config = dict(
    experts_per_token=1,
    activation='swiglu',
    routed_scale=1.0,
    balance_loss=0.0101,
    rope_base=3210.0,
    init_std_o=0.0,
    weight_decay=0.058,
    grad_clip=2.0,
    final_lr_fraction=0.0,
    train_tokens=665600000,
    steps=10157,
)
Below are experts of layer 3 (counted from 0) of a mixture-of-experts language model. Rows are named router (the router's row for the expert), down (a neuron's output weights, with its number) and show model dimensions 0-159. Each number is 200 + 30 x the weight over its row's rms, rounded and kept within 0 to 999.
After each expert's rows: a language model's description of what the expert responds to. This comes from a sample of Wikipedia text that the model never trained on.

# expert 22
router,160,189,180,226,212,227,160,205,242,201,207,221,194,211,187,214,188,170,256,234,235,206,207,184,178,228,188,207,215,147,181,182,200,209,195,165,159,197,256,252,254,185,208,180,196,189,181,194,135,161,197,194,218,207,191,199,246,217,192,243,165,203,191,240,160,206,195,190,227,219,260,150,233,225,183,147,186,255,194,203,220,224,238,168,140,188,209,218,238,249,210,180,211,200,161,207,202,192,213,208,220,200,194,132,214,187,224,175,202,188,175,182,193,194,250,111,242,197,180,208,176,240,211,203,207,196,190,184,209,231,226,234,234,172,137,166,201,172,204,171,225,178,183,236,184,210,188,184,205,185,72,164,223,191,199,173,161,276,161,183
down0,195,176,202,180,220,184,230,246,244,180,174,216,199,180,178,205,174,187,198,209,182,190,228,158,160,216,268,217,168,227,156,203,231,186,173,166,182,161,170,206,159,187,198,224,217,206,244,206,228,193,269,211,160,228,231,184,219,216,219,229,174,187,181,207,176,164,180,246,213,240,243,216,177,186,147,159,141,176,210,213,216,174,170,251,243,163,180,142,229,238,204,224,181,234,204,226,173,214,206,174,197,189,223,187,204,148,178,187,231,191,208,161,214,145,190,155,210,197,243,226,184,222,183,258,204,217,205,166,179,185,150,246,175,183,228,212,215,231,175,201,222,255,142,126,161,162,215,251,232,231,216,241,146,196,176,176,269,197,219,227
Description: Newline tokens ending lines in articles, tables, lists and section headings, after periods, table pipes or heading markers.

# expert 8
router,176,191,206,206,177,216,162,225,259,231,250,248,192,162,198,190,205,211,268,270,277,164,209,166,200,236,218,232,239,216,197,184,171,192,220,193,123,233,197,254,247,212,177,125,162,188,163,181,185,221,205,167,182,255,241,164,228,186,164,194,180,231,221,200,224,201,198,188,187,223,202,210,195,196,229,183,163,205,242,228,212,229,193,196,191,220,197,228,240,219,230,188,247,198,221,213,212,236,195,158,207,196,195,211,195,181,184,167,205,196,168,205,109,221,228,162,232,186,215,202,166,184,110,242,203,222,202,192,176,234,225,181,232,225,201,193,234,233,192,192,188,210,173,209,216,198,199,120,230,201,152,176,199,198,171,259,210,202,158,157
down0,172,191,259,165,170,217,211,245,191,141,189,208,201,217,220,204,188,160,223,225,182,204,240,162,168,169,193,236,230,214,224,142,208,222,183,188,187,154,200,209,178,281,167,207,206,200,231,141,202,173,202,206,193,239,141,233,229,185,221,184,188,256,195,188,209,269,191,140,193,177,173,197,162,174,196,249,153,225,215,225,219,186,184,224,167,199,194,205,193,184,276,193,171,233,222,169,244,233,232,185,233,236,205,185,159,219,120,209,205,217,206,173,157,241,224,227,246,191,147,207,228,216,207,184,194,194,241,231,220,212,136,154,165,179,218,208,203,132,193,183,217,208,197,187,211,217,173,211,254,212,210,210,195,260,237,170,205,235,206,164
Description: Word-initial or mid-word consonant pieces, often p, c, sc, comp, prop, as in Hisp-anic, Helles-p-ont, ins-ufficient.

# expert 34
router,201,193,183,232,194,223,193,246,247,223,179,225,144,188,189,236,232,185,217,241,242,164,205,182,199,215,203,187,202,151,191,173,175,219,154,147,147,200,211,172,190,194,191,177,203,160,185,164,221,140,170,191,185,192,200,226,268,224,232,243,192,182,211,200,221,187,188,191,242,208,185,111,191,173,179,188,183,161,223,236,213,225,240,218,173,167,178,218,189,242,246,222,226,151,198,191,191,157,252,205,213,168,219,193,210,191,223,191,183,155,180,165,258,207,214,200,281,184,206,158,149,208,180,214,245,215,197,205,172,174,212,180,226,173,146,201,232,230,182,200,153,149,187,235,206,236,182,156,151,223,194,220,184,112,185,193,189,262,184,164
down0,177,156,249,180,154,181,192,162,246,135,201,208,171,190,156,172,213,235,166,195,169,187,222,194,177,166,148,260,185,202,215,170,220,201,230,187,154,172,223,167,193,224,223,173,178,174,174,221,206,248,240,214,180,180,216,155,214,211,220,193,235,186,199,192,207,210,167,226,208,193,158,203,258,228,198,187,181,161,200,140,239,186,252,197,182,170,202,241,149,191,198,183,139,207,196,185,229,190,242,236,190,202,168,151,182,195,210,154,190,255,152,257,205,133,182,188,237,221,201,168,218,198,157,179,201,169,192,218,201,127,213,224,162,217,209,212,196,205,221,263,193,207,188,218,152,167,187,169,243,175,201,226,183,213,168,136,243,261,225,226
Description: Pieces of place and proper names, often with a, such as A, Africa, ace in Alsace, ville in Nashville.

# expert 13
router,174,217,209,256,210,184,146,175,214,168,222,216,186,217,202,220,246,192,220,231,190,240,199,185,175,246,210,237,218,150,203,130,204,211,164,207,159,234,183,179,239,206,199,175,208,149,202,147,186,144,182,238,166,201,185,188,251,202,205,260,185,195,212,231,190,207,165,189,198,207,240,158,192,181,167,164,167,182,178,207,226,233,252,221,213,193,196,221,233,253,279,177,202,176,149,217,227,185,236,204,218,208,242,169,198,204,191,178,222,187,204,151,212,187,228,129,252,229,223,175,161,209,210,174,259,186,184,161,189,184,191,220,173,164,173,168,206,233,191,158,188,131,158,233,238,241,212,172,199,214,192,215,243,173,189,169,164,248,135,213
down6,207,214,178,155,165,194,189,172,178,198,269,193,225,197,221,221,195,197,253,175,194,181,224,153,161,175,198,191,244,257,242,188,171,125,211,185,232,190,229,220,187,156,188,186,217,236,233,236,230,122,241,176,193,202,154,148,169,237,212,191,222,265,189,191,214,208,226,185,211,201,162,200,207,215,210,196,229,212,257,226,208,169,243,233,186,182,230,142,247,194,254,180,189,158,209,184,229,173,161,198,169,166,190,196,190,176,271,238,261,200,197,203,222,219,181,242,235,184,207,185,142,176,173,199,191,193,256,203,160,152,226,182,216,238,145,194,161,239,251,185,192,157,197,228,218,191,216,217,218,197,195,245,187,242,171,164,194,192,204,211
Description: Full stops, table pipes and blank cells before a new sentence or row, plus onset pieces like Gu, Br, Pr.

# expert 26
router,205,229,224,158,175,185,172,231,274,188,200,227,211,180,129,224,200,185,181,219,192,196,225,133,231,195,198,195,194,178,179,197,153,198,195,190,201,175,232,250,276,210,192,176,157,195,214,234,147,204,182,204,243,200,197,179,212,171,190,214,207,257,173,231,190,232,169,199,211,206,211,217,210,200,234,125,198,192,240,225,182,211,191,175,146,192,212,212,203,229,239,188,247,159,204,236,234,206,199,212,156,181,234,188,209,196,207,163,197,200,159,182,183,175,263,171,216,192,184,183,147,262,140,269,157,227,171,231,202,227,240,236,192,192,164,164,190,193,210,161,250,234,206,207,163,161,231,206,219,199,169,150,142,170,205,238,163,267,200,178
down0,248,244,234,174,212,149,162,202,181,197,227,170,181,220,185,145,216,148,178,198,193,182,185,146,180,205,219,236,228,242,189,208,235,136,169,214,256,213,201,231,146,139,224,200,196,240,216,100,190,189,184,154,226,201,167,217,126,215,151,201,251,202,178,207,245,132,200,203,205,234,210,228,199,169,154,215,198,179,189,234,226,201,229,153,194,231,180,211,221,194,191,190,212,163,192,229,237,202,194,239,215,193,217,251,172,190,217,190,182,226,199,212,233,192,203,192,238,217,194,206,168,154,224,259,168,220,138,230,195,192,196,176,194,197,167,195,215,194,241,207,204,223,236,180,197,177,178,196,166,162,206,139,289,190,190,187,166,206,181,210
Description: Short opening pieces of split lowercase words after a space, such as re in rewrite, ad in adolescence, st, con.

# expert 10
router,202,196,195,252,239,202,136,209,220,233,165,171,218,226,123,217,255,161,206,194,232,209,221,204,132,258,170,215,217,192,188,139,192,225,199,196,141,253,213,222,211,187,230,204,173,148,228,203,180,191,229,207,210,195,185,220,272,206,205,253,211,220,160,213,170,224,179,170,194,174,216,191,186,217,140,183,174,189,140,186,235,266,229,170,152,207,135,218,173,217,236,170,204,202,168,196,188,195,212,191,178,205,198,145,176,203,211,252,212,209,194,214,160,173,186,184,269,218,222,196,150,254,176,181,235,212,209,154,191,200,217,194,208,192,187,223,217,205,192,217,149,196,177,254,178,171,188,147,166,231,185,232,220,139,167,226,178,211,201,202
down0,166,173,194,182,203,226,184,224,187,191,209,196,237,207,180,184,148,212,179,237,195,224,240,180,295,185,203,171,169,162,194,174,173,179,206,192,169,225,220,166,212,216,197,209,167,182,233,162,222,253,202,181,238,219,187,223,180,130,207,226,212,202,233,205,140,223,186,210,226,217,210,186,156,192,209,213,253,215,171,154,233,189,215,149,169,193,176,199,228,172,206,250,170,245,248,223,192,180,227,157,183,207,178,255,180,218,252,223,222,165,233,203,224,221,197,268,180,230,230,163,187,190,208,128,220,222,171,197,193,204,140,191,192,200,158,224,223,269,267,214,179,193,213,235,251,196,187,210,147,207,182,166,198,255,137,245,171,192,190,217
Description: Closing quotation marks after titles, plus accented or foreign word pieces mid-name, such as é in Pathé, Catégorie, Suc-re.

# expert 36
router,190,213,217,250,168,230,170,245,210,237,198,215,178,234,192,183,170,186,203,243,204,165,186,201,170,219,242,222,177,164,212,131,202,219,216,176,194,218,175,220,225,178,172,142,153,177,171,191,183,194,205,206,227,202,148,213,236,225,229,238,214,203,232,225,207,224,160,201,223,210,238,196,231,172,192,106,159,201,168,219,216,164,212,205,198,151,204,201,196,252,262,141,206,243,170,220,225,230,213,171,208,236,209,173,245,151,190,207,180,183,194,163,163,202,217,114,236,191,216,245,191,206,153,229,211,194,132,196,170,195,219,241,182,153,120,243,156,205,216,211,259,195,180,201,224,188,205,215,225,209,163,223,210,171,160,232,204,212,160,187
down6,186,203,262,201,226,203,245,176,214,201,153,196,198,204,188,154,178,211,227,181,155,185,187,185,217,221,161,145,157,219,207,236,200,241,197,181,204,221,196,243,236,146,224,137,187,216,222,201,188,200,211,247,243,181,204,159,175,213,178,207,217,243,232,202,231,213,120,184,236,158,184,228,201,182,182,176,183,188,187,178,157,159,225,166,225,215,166,202,149,233,260,214,224,178,225,186,203,236,200,199,229,202,191,217,172,214,214,144,171,148,232,249,158,195,180,204,184,186,210,173,233,191,222,207,250,211,183,270,196,218,198,214,243,159,94,204,131,187,143,204,195,207,186,171,174,217,220,241,211,193,207,198,152,170,171,191,158,157,203,180
Description: Month names and year numbers or year pieces in dates and ranges, such as 24 August 2022, late 1916, 1991–1997.

# expert 2
router,143,195,209,235,208,208,123,240,208,182,230,163,218,217,162,203,244,189,248,214,198,204,204,159,201,258,197,187,237,221,203,171,178,261,200,143,221,194,209,214,256,188,206,164,206,201,212,227,212,186,155,276,214,225,222,211,189,238,168,172,210,260,161,187,199,237,183,191,200,262,253,170,179,202,188,168,196,177,214,212,190,188,176,172,164,162,171,191,204,242,275,200,195,186,213,274,213,221,234,150,181,228,228,197,245,194,179,202,222,229,189,186,167,154,182,186,261,212,170,183,193,206,162,184,187,216,123,154,194,198,181,190,195,149,184,169,190,121,220,192,186,171,172,221,202,215,206,189,197,214,212,161,237,157,168,181,165,232,183,189
down0,177,224,194,190,190,179,178,195,209,227,167,206,198,260,257,177,173,233,196,217,220,209,159,179,225,199,149,236,217,189,197,221,300,179,217,229,202,136,220,203,211,206,220,239,218,191,166,168,196,202,219,185,188,198,233,155,200,202,194,224,160,227,228,193,212,257,206,143,215,247,189,157,230,206,219,218,205,213,176,201,237,143,227,216,131,196,135,170,176,207,180,184,252,219,200,181,222,199,242,196,217,195,207,220,232,218,191,226,193,191,215,178,216,169,154,177,222,153,170,216,231,167,216,224,176,260,236,231,168,253,234,188,231,111,139,203,185,228,210,208,174,201,156,237,172,234,207,220,208,177,141,184,243,215,223,253,222,213,174,234
Description: Articles and determiners opening a noun phrase, mostly the after prepositions like of, in, at; also a, an, every, each, bullets.

# expert 3
router,201,241,211,253,222,208,199,160,233,208,178,217,207,196,144,192,180,179,233,226,189,207,205,172,172,199,145,185,185,180,172,135,198,217,218,161,178,217,217,225,219,169,220,180,149,169,225,143,187,198,195,220,195,229,201,214,214,251,203,217,177,174,181,249,228,238,153,270,222,165,220,147,176,208,227,244,179,201,207,195,248,218,219,190,201,173,167,167,198,200,204,252,224,167,187,202,254,196,237,223,217,282,210,156,226,186,214,231,230,196,177,171,170,152,206,173,217,195,174,220,170,229,227,240,139,204,194,196,218,245,254,170,143,180,216,225,271,187,187,129,216,172,199,179,177,194,226,206,164,246,151,237,217,207,182,201,210,180,135,187
down0,177,156,243,210,184,207,187,212,197,237,162,169,153,166,171,127,198,167,216,178,192,171,248,161,183,169,200,275,200,212,211,222,216,213,237,211,192,212,226,190,213,247,256,280,204,195,229,242,202,247,178,176,239,186,240,198,141,201,204,144,189,189,209,168,206,186,241,181,173,222,219,202,198,200,191,205,250,197,197,183,202,207,181,191,212,277,273,255,183,184,169,199,161,192,162,232,125,214,216,222,156,250,197,175,200,162,204,239,187,199,205,179,197,179,137,228,183,195,157,212,207,183,212,253,188,151,210,228,230,170,157,124,244,189,196,186,233,213,187,196,181,186,171,206,202,203,244,195,215,211,216,264,206,188,184,172,178,198,194,194
Description: Short vowel-plus-r or l pieces inside words right after a consonant start, such as Ex-er-cise, m-ural, so-il, Den-ver.

# expert 9
router,209,169,223,164,212,205,189,246,218,194,160,219,176,229,184,200,218,180,221,209,192,191,221,141,218,263,229,180,189,213,211,153,226,249,211,139,182,269,185,254,228,167,178,138,192,210,223,178,204,201,197,190,236,209,173,164,184,165,240,239,224,187,187,188,206,230,158,216,208,200,258,184,192,150,191,195,182,215,218,201,207,226,230,209,142,179,188,217,172,268,185,228,207,209,193,212,194,184,215,159,185,181,175,143,256,193,185,204,190,216,152,192,154,117,256,164,200,222,183,179,181,236,170,280,206,203,147,255,198,205,214,167,183,242,160,186,162,150,234,154,237,208,213,216,224,174,171,193,170,212,205,182,192,218,198,223,191,251,148,180
down0,182,180,139,230,252,226,196,214,205,241,219,230,233,154,187,200,237,181,188,158,195,215,198,146,208,256,238,153,196,221,201,239,219,257,204,226,166,189,160,186,218,171,257,180,168,258,209,179,245,187,171,211,201,229,253,243,145,166,251,181,196,244,196,183,209,165,210,228,186,160,246,178,173,211,218,192,197,257,195,227,243,174,167,187,221,227,254,199,179,222,226,167,219,251,197,269,171,180,153,227,198,201,160,253,220,181,193,207,224,187,187,206,228,258,232,179,230,199,195,256,176,168,201,158,159,165,176,209,213,208,238,208,202,186,267,168,170,208,203,222,214,166,189,170,186,205,235,207,147,189,212,186,184,182,153,221,204,237,216,185
Description: First names and name starts in biographies, rosters and royal titles, such as John, William, Queen Elizabeth, Sir, Paul Smith.

# expert 28
router,139,171,216,185,204,170,219,208,220,170,178,195,186,187,218,198,192,164,201,261,216,195,181,176,226,196,173,247,152,224,190,173,183,162,231,171,214,204,195,242,209,202,192,159,200,193,244,196,180,155,163,200,244,219,246,159,249,221,214,196,192,234,247,186,238,158,176,204,231,182,250,158,219,201,215,207,191,266,188,158,198,210,271,214,154,234,208,179,237,234,264,213,222,174,213,228,195,185,192,201,196,231,213,185,203,154,198,194,210,168,184,231,193,170,227,163,206,180,178,226,168,203,239,252,223,224,165,204,167,204,158,183,199,153,195,188,143,178,229,231,230,176,223,201,149,172,152,205,149,187,105,164,219,156,123,196,173,220,171,178
down0,170,214,188,176,222,183,242,239,196,220,148,203,259,193,156,156,285,178,166,213,221,162,187,278,193,220,180,233,170,190,173,210,144,212,188,203,154,181,202,163,149,203,238,179,237,202,237,216,213,201,212,191,211,174,233,219,227,233,219,177,153,190,209,135,195,229,198,171,219,199,225,182,167,187,224,259,177,201,173,196,178,244,163,216,201,177,128,217,236,232,191,239,166,208,208,202,186,169,219,226,185,176,190,218,191,191,243,155,189,216,279,227,199,225,213,161,230,214,207,171,166,229,232,212,183,202,154,157,229,146,248,227,195,224,235,200,183,194,222,202,177,261,237,197,178,206,194,215,239,194,208,183,186,245,233,208,212,277,181,168
Description: Word-initial pieces starting with a capital, especially F, in taxonomy, technical and name text, such as FEC, Fab, F.Muell., Leg, Atl.

# expert 29
router,154,214,205,189,201,201,147,146,220,193,219,221,180,224,220,200,198,177,227,210,223,171,179,161,205,186,221,214,217,174,219,172,180,188,182,162,176,212,201,175,195,196,179,185,127,183,134,202,189,137,179,267,198,245,165,235,237,270,162,255,178,197,175,233,154,229,138,190,232,214,177,174,220,196,217,246,210,114,182,194,206,217,177,175,257,192,161,202,215,207,231,191,206,195,162,230,246,168,237,167,196,219,202,197,226,219,130,200,173,216,208,200,217,199,226,152,214,219,161,201,149,240,166,179,210,232,205,184,196,231,172,268,193,174,227,218,233,188,220,151,158,146,173,203,188,213,206,200,197,225,161,209,202,193,194,193,212,228,111,210
down6,202,213,199,230,236,194,164,202,150,172,223,181,204,191,219,174,205,207,228,230,164,214,203,232,219,175,218,232,232,164,165,217,176,211,242,178,199,181,244,247,180,183,186,200,224,179,158,198,162,212,171,185,193,159,213,179,223,183,213,183,230,185,226,261,233,156,265,194,171,232,237,254,195,168,198,194,212,236,209,220,139,209,196,210,238,218,159,238,159,257,187,226,193,162,184,182,134,160,223,163,189,181,151,158,251,227,238,238,173,162,169,170,166,155,156,250,227,200,166,207,167,166,171,232,175,208,212,208,158,167,198,243,184,132,194,218,218,212,230,199,229,221,201,257,260,168,238,188,170,183,227,225,216,195,201,219,251,236,183,157
Description: Mid-word pieces with l, mostly al, ol, el, in words and names like glottal, Catalina, vocalist, Beetaloo.

# expert 21
router,199,219,218,232,194,239,134,204,211,204,212,166,213,222,167,220,227,195,185,266,194,221,169,147,211,230,243,206,171,176,185,202,163,258,228,188,186,205,213,217,195,215,211,188,194,194,199,181,228,131,223,208,215,191,177,138,245,255,201,227,180,222,190,200,212,208,130,182,195,202,216,221,255,197,210,189,160,236,238,186,212,215,217,197,199,166,162,165,220,235,247,186,218,162,208,202,260,178,211,162,188,228,186,135,185,185,225,211,232,168,193,192,163,199,216,92,250,170,225,218,167,219,160,290,186,200,167,209,180,206,229,180,229,180,151,167,233,169,217,176,223,172,211,193,206,213,166,223,190,242,160,197,209,177,149,169,164,222,185,148
down6,220,185,224,198,205,210,139,178,214,222,176,225,192,210,176,207,148,196,240,212,217,216,243,208,196,132,135,184,190,203,229,213,203,230,216,165,204,198,188,224,243,224,218,153,178,175,200,194,233,207,183,199,228,219,176,243,181,240,178,193,161,219,215,169,196,156,182,224,205,208,193,186,176,237,130,197,209,250,190,193,217,223,169,147,191,215,206,221,208,199,226,178,190,114,153,190,222,180,185,155,171,258,168,192,197,230,206,190,230,161,188,137,245,150,219,177,238,195,168,206,221,213,234,158,228,200,200,245,243,206,172,141,201,239,183,225,145,143,234,219,197,204,220,188,205,223,205,243,199,203,222,201,173,253,262,125,271,166,197,179
Description: Standalone small integers after a space in stats tables and scores, such as 0–0 win–loss, goals and games cells, track numbers.

# expert 0
router,214,204,210,187,206,206,196,232,235,210,161,193,220,175,115,179,141,208,253,236,193,182,199,143,228,268,275,164,221,212,212,143,180,210,181,172,206,249,227,211,234,134,162,170,165,158,247,212,230,220,176,174,230,218,243,223,185,207,235,239,222,204,166,201,197,205,165,184,246,220,244,200,193,166,152,197,208,222,242,203,181,178,193,161,148,227,202,207,190,248,213,191,182,138,180,212,185,230,190,173,208,239,201,213,271,202,205,223,229,199,218,165,193,165,221,161,231,230,173,222,202,264,223,224,195,182,188,172,166,221,163,206,210,182,175,180,195,150,223,209,210,158,170,209,222,193,215,170,167,211,228,238,191,154,194,135,174,204,157,186
down0,204,196,206,175,151,211,161,200,224,220,207,179,177,165,216,221,169,168,227,222,231,180,246,252,206,203,152,194,162,179,223,171,188,160,220,230,182,234,189,176,215,172,189,201,232,194,163,175,145,246,214,206,162,158,185,206,168,236,212,255,194,208,154,186,165,203,140,156,223,154,231,190,238,237,193,212,225,203,196,223,253,188,149,175,209,210,222,211,159,239,237,174,285,230,175,201,215,144,171,249,214,237,272,245,203,197,235,199,193,226,216,181,197,191,242,191,188,195,209,186,157,228,231,206,235,192,200,219,180,194,261,186,182,200,174,187,191,218,198,210,250,248,197,182,165,122,250,188,192,175,174,120,191,223,190,223,247,223,194,200
Description: Possessives and determiners opening a noun phrase, especially in biographies, such as his, her, their, 's, former, new, own.

# expert 35
router,190,191,176,186,218,243,200,229,206,217,203,202,191,189,179,229,224,154,213,224,198,172,246,175,227,217,185,238,223,166,162,181,219,207,193,213,215,252,177,195,302,183,188,191,184,160,174,182,188,190,122,222,166,185,229,186,198,169,166,251,237,239,269,226,148,221,150,210,232,220,253,193,140,190,173,198,166,209,194,214,236,186,199,220,228,215,153,233,219,231,213,232,206,135,236,270,203,219,285,207,205,195,195,186,188,159,230,247,187,198,173,186,191,205,212,178,170,205,225,226,206,185,241,272,196,219,219,177,203,250,218,215,211,167,201,217,209,153,202,184,196,228,171,198,229,177,234,197,159,211,188,241,196,194,154,198,162,219,130,178
down0,161,176,156,192,223,192,243,176,238,216,219,241,186,222,216,202,238,204,224,177,205,227,213,174,248,220,185,236,176,186,214,169,176,181,206,159,131,238,180,212,173,270,136,214,260,243,215,240,165,179,310,229,259,197,247,175,211,170,167,186,166,202,242,212,270,177,225,190,214,218,178,189,215,185,192,221,178,168,203,198,212,236,176,207,173,219,188,227,227,218,214,154,197,210,211,157,248,186,267,196,183,209,212,204,191,182,176,215,138,213,185,191,197,171,190,217,182,188,248,228,177,207,196,227,178,164,198,223,202,190,196,203,261,203,206,203,253,191,228,175,219,263,240,214,222,231,191,223,182,195,213,231,226,245,244,183,157,241,232,231
Description: Word-final endings like ing, est, end, ight after a stem, such as Fir-est-one, superint-end-ent, Oscill-ating, le-ast.

# expert 1
router,169,211,199,258,207,186,144,171,215,177,219,213,193,219,198,226,246,194,222,231,190,240,205,190,178,247,216,236,220,145,201,129,199,212,164,205,157,239,184,174,237,207,200,173,206,153,195,152,189,150,185,235,159,205,197,179,250,198,204,260,187,189,214,236,188,201,166,190,196,206,238,159,192,173,166,168,166,175,174,206,236,224,253,221,208,189,200,223,233,253,274,178,206,173,156,225,226,175,235,208,225,209,241,170,195,205,186,173,221,192,207,156,218,190,230,131,252,229,220,179,160,201,216,173,267,186,186,164,189,190,194,222,173,174,172,174,205,234,192,160,184,132,171,226,236,237,217,168,191,214,192,213,243,160,183,181,167,252,130,211
down0,239,173,189,283,185,192,182,211,193,162,180,132,205,186,250,274,243,194,144,160,221,260,155,234,225,161,175,169,201,184,178,197,182,204,227,212,179,210,227,182,197,218,203,253,165,184,197,159,164,199,214,184,156,188,182,196,188,234,173,156,164,178,118,202,162,170,166,165,213,212,180,238,226,204,187,226,172,210,203,190,211,196,132,254,118,183,178,200,228,225,191,202,223,208,222,193,270,176,148,233,266,206,211,183,198,199,252,223,170,213,199,209,214,208,240,163,183,202,207,211,194,205,169,210,158,207,175,190,215,223,202,234,165,207,183,171,213,151,192,135,193,173,221,200,201,258,184,230,179,174,237,184,215,196,181,228,207,192,178,225
Description: No single theme: commas, spaces, which, that, mid-word pieces and table cells, often in election-result tables such as Votes, Turnout.

# expert 39
router,153,236,193,209,187,210,164,218,254,222,172,172,167,200,160,236,202,204,216,235,231,168,185,160,137,224,216,185,158,161,211,166,182,243,254,238,174,217,236,213,208,166,185,132,154,209,215,165,199,142,155,215,164,241,171,189,172,233,184,232,200,220,223,203,196,229,139,219,279,232,218,178,196,162,197,217,214,199,188,202,175,217,219,221,174,234,195,166,213,238,246,243,208,177,178,263,162,188,234,207,230,201,194,201,205,151,202,226,210,169,155,198,190,183,185,155,207,183,204,244,178,269,195,179,187,206,193,253,204,212,228,183,154,207,218,231,185,225,215,143,179,225,216,206,234,211,223,173,187,203,142,210,191,196,206,198,119,252,151,193
down0,208,207,220,211,210,200,199,218,232,165,218,229,162,233,204,140,172,226,201,179,218,204,184,195,173,211,212,148,249,243,233,208,200,152,165,171,185,144,230,216,130,189,207,231,219,178,193,184,164,188,238,200,233,242,161,252,217,216,233,248,166,222,202,203,226,199,220,180,168,176,213,221,165,237,160,189,256,174,237,222,187,224,243,217,185,212,224,191,205,230,158,182,162,181,114,147,202,227,190,167,271,208,188,179,171,260,157,214,184,169,193,167,197,227,215,235,205,172,244,205,210,178,192,207,202,201,211,235,153,256,174,230,226,219,204,214,156,191,190,255,248,169,137,178,122,162,189,222,222,188,195,176,170,158,190,211,220,216,187,197
Description: Abstract suffixes closing longer words, such as -ate, -ity, -ion, -ance, as in delic-ate, Controvers-y, tu-ition, Concord-ance.

# expert 15
router,170,206,207,255,216,184,150,183,214,167,222,213,181,223,193,227,247,192,218,233,189,236,192,179,173,246,211,227,217,161,196,128,210,218,159,212,151,237,185,181,230,206,195,176,203,141,190,148,190,146,186,237,151,202,184,184,249,201,212,259,187,191,212,231,186,209,162,180,196,213,239,163,190,184,172,168,169,177,178,209,227,237,255,217,211,187,199,216,230,254,269,176,199,175,156,221,226,183,234,203,222,217,251,165,197,206,189,170,217,194,200,151,211,183,232,130,249,228,217,178,163,206,209,174,261,183,178,164,181,184,192,229,171,167,167,159,204,232,190,166,184,133,167,239,228,238,203,169,197,215,194,221,248,178,189,178,159,246,133,209
down0,216,249,262,176,231,186,276,264,245,230,204,242,175,178,207,240,219,206,233,200,201,227,198,201,197,205,222,201,190,218,188,222,176,230,192,173,189,193,184,195,154,234,201,218,188,244,201,221,195,237,152,173,151,182,210,222,223,221,202,164,184,198,237,206,192,188,243,254,189,223,222,260,268,161,216,206,205,185,170,242,192,216,251,174,184,150,208,156,177,252,231,213,140,243,233,136,227,236,152,181,194,200,235,227,225,156,154,217,214,213,198,205,173,173,199,251,219,219,218,222,142,134,207,234,187,159,241,211,193,173,199,178,213,214,166,203,188,245,224,227,219,220,172,238,210,248,187,179,246,201,216,171,236,240,185,205,184,187,178,156
Description: Mixed group: role nouns like critic, author, actress, and ;, —; and | separators in award and discography tables.

# expert 6
router,198,212,193,232,224,240,199,226,229,206,206,156,174,175,148,151,196,189,266,248,175,200,220,194,209,233,230,245,172,179,203,174,208,196,129,221,160,179,245,207,241,221,224,183,175,171,203,219,166,151,209,252,175,211,234,149,241,192,181,233,217,229,198,239,213,230,208,191,228,276,211,160,205,235,197,186,156,204,193,235,178,218,218,168,125,200,204,176,241,237,195,182,229,171,218,186,237,145,217,152,200,213,250,204,213,127,175,161,239,157,177,183,192,180,194,201,286,206,224,239,137,204,209,194,198,230,200,230,234,209,206,186,190,180,190,221,209,170,232,205,165,225,223,219,235,189,216,195,226,193,180,160,213,202,159,225,165,213,139,182
down0,216,181,186,168,229,242,181,233,171,215,199,178,178,207,222,165,179,215,215,171,185,193,195,229,168,211,214,183,226,237,225,208,257,207,179,172,206,233,206,151,225,188,185,145,196,196,209,167,221,172,148,197,158,137,233,171,213,219,217,161,230,241,202,213,179,149,263,236,229,171,219,215,251,218,213,163,196,221,215,277,201,176,155,209,214,210,197,191,198,188,193,209,244,165,204,215,163,172,170,232,208,116,210,224,208,174,224,168,164,211,213,193,202,206,187,127,165,192,176,200,205,179,182,171,165,212,157,236,206,202,173,165,197,223,240,164,224,205,134,151,208,205,169,157,192,157,213,205,234,157,233,277,230,244,225,193,249,266,173,176
Description: Forms of be and have, and other main verbs, right after a subject, such as was, is, has been, would be.

# expert 18
router,185,211,224,259,204,187,148,175,215,169,213,224,196,212,198,230,253,203,227,224,181,228,203,180,178,249,201,231,222,134,209,130,196,208,165,200,158,243,175,182,231,193,205,188,215,167,201,143,197,156,174,244,171,209,199,198,248,212,207,259,180,187,211,221,186,217,161,195,196,215,238,165,197,182,163,165,177,184,168,206,230,228,256,229,204,185,201,222,231,259,276,172,207,184,138,221,211,192,236,213,220,228,242,163,187,216,196,180,231,171,202,145,208,187,230,123,231,224,216,180,170,204,210,176,253,185,176,163,200,196,202,226,184,170,172,176,214,234,189,164,193,134,167,216,247,254,217,177,203,218,194,208,239,177,181,169,163,242,125,210
down0,220,260,181,213,213,224,201,189,206,214,187,227,198,263,216,230,203,173,171,194,238,224,169,180,209,229,226,167,216,185,265,237,284,260,179,239,225,160,173,201,251,183,214,212,155,209,280,166,203,240,224,175,181,242,229,216,203,213,215,223,210,159,218,172,141,234,179,201,268,258,204,206,210,194,192,200,218,152,135,191,221,249,223,190,225,249,210,153,169,208,186,178,213,202,249,204,160,178,205,178,241,174,181,210,238,181,215,210,193,183,191,248,216,260,221,192,196,198,217,242,175,243,178,198,176,203,181,213,215,202,172,205,253,155,261,197,139,217,200,213,201,197,227,206,216,189,156,221,193,224,191,226,175,267,191,216,181,172,172,209
Description: Modifier words starting a phrase after the, in or of, especially mid, near, long, well, then, and country names.

# expert 37
router,175,194,179,222,201,177,136,183,209,225,225,182,154,186,181,171,240,147,210,244,198,210,222,216,184,215,232,229,241,165,264,176,195,200,229,171,167,222,183,183,229,154,214,123,164,149,209,152,188,179,143,204,182,186,233,178,228,249,194,214,118,242,215,210,118,189,192,175,244,241,191,200,246,163,192,178,191,169,135,200,192,215,199,236,214,178,189,228,255,210,247,168,238,173,136,224,230,197,202,182,158,187,206,208,192,188,206,247,191,224,182,149,201,167,217,192,223,213,188,217,169,183,209,214,220,215,202,170,143,193,243,223,203,155,237,170,160,211,245,178,194,181,187,203,232,207,215,181,215,221,198,209,220,202,183,168,256,261,186,208
down0,168,220,166,224,178,183,167,172,171,214,236,209,176,228,180,241,216,207,214,174,143,205,168,237,187,187,126,226,164,211,241,210,204,210,173,202,179,175,197,221,212,198,226,221,182,212,196,177,222,152,210,259,221,221,196,235,216,194,216,230,197,143,279,207,161,185,155,232,201,193,174,224,209,158,213,196,202,169,207,167,172,249,261,184,197,167,148,159,174,222,152,181,244,187,282,216,226,145,183,230,185,246,212,181,159,211,212,189,213,185,177,167,181,145,169,175,188,151,256,186,205,170,278,192,186,177,198,223,221,210,191,165,191,210,127,145,205,234,198,235,163,237,213,167,228,191,215,222,201,244,253,182,195,199,229,207,222,202,202,211
Description: Pieces with h, j, sh, kh, bh inside foreign names and words, like Copenhagen, Banjarmasin, Bolshoye, Holliday, jet.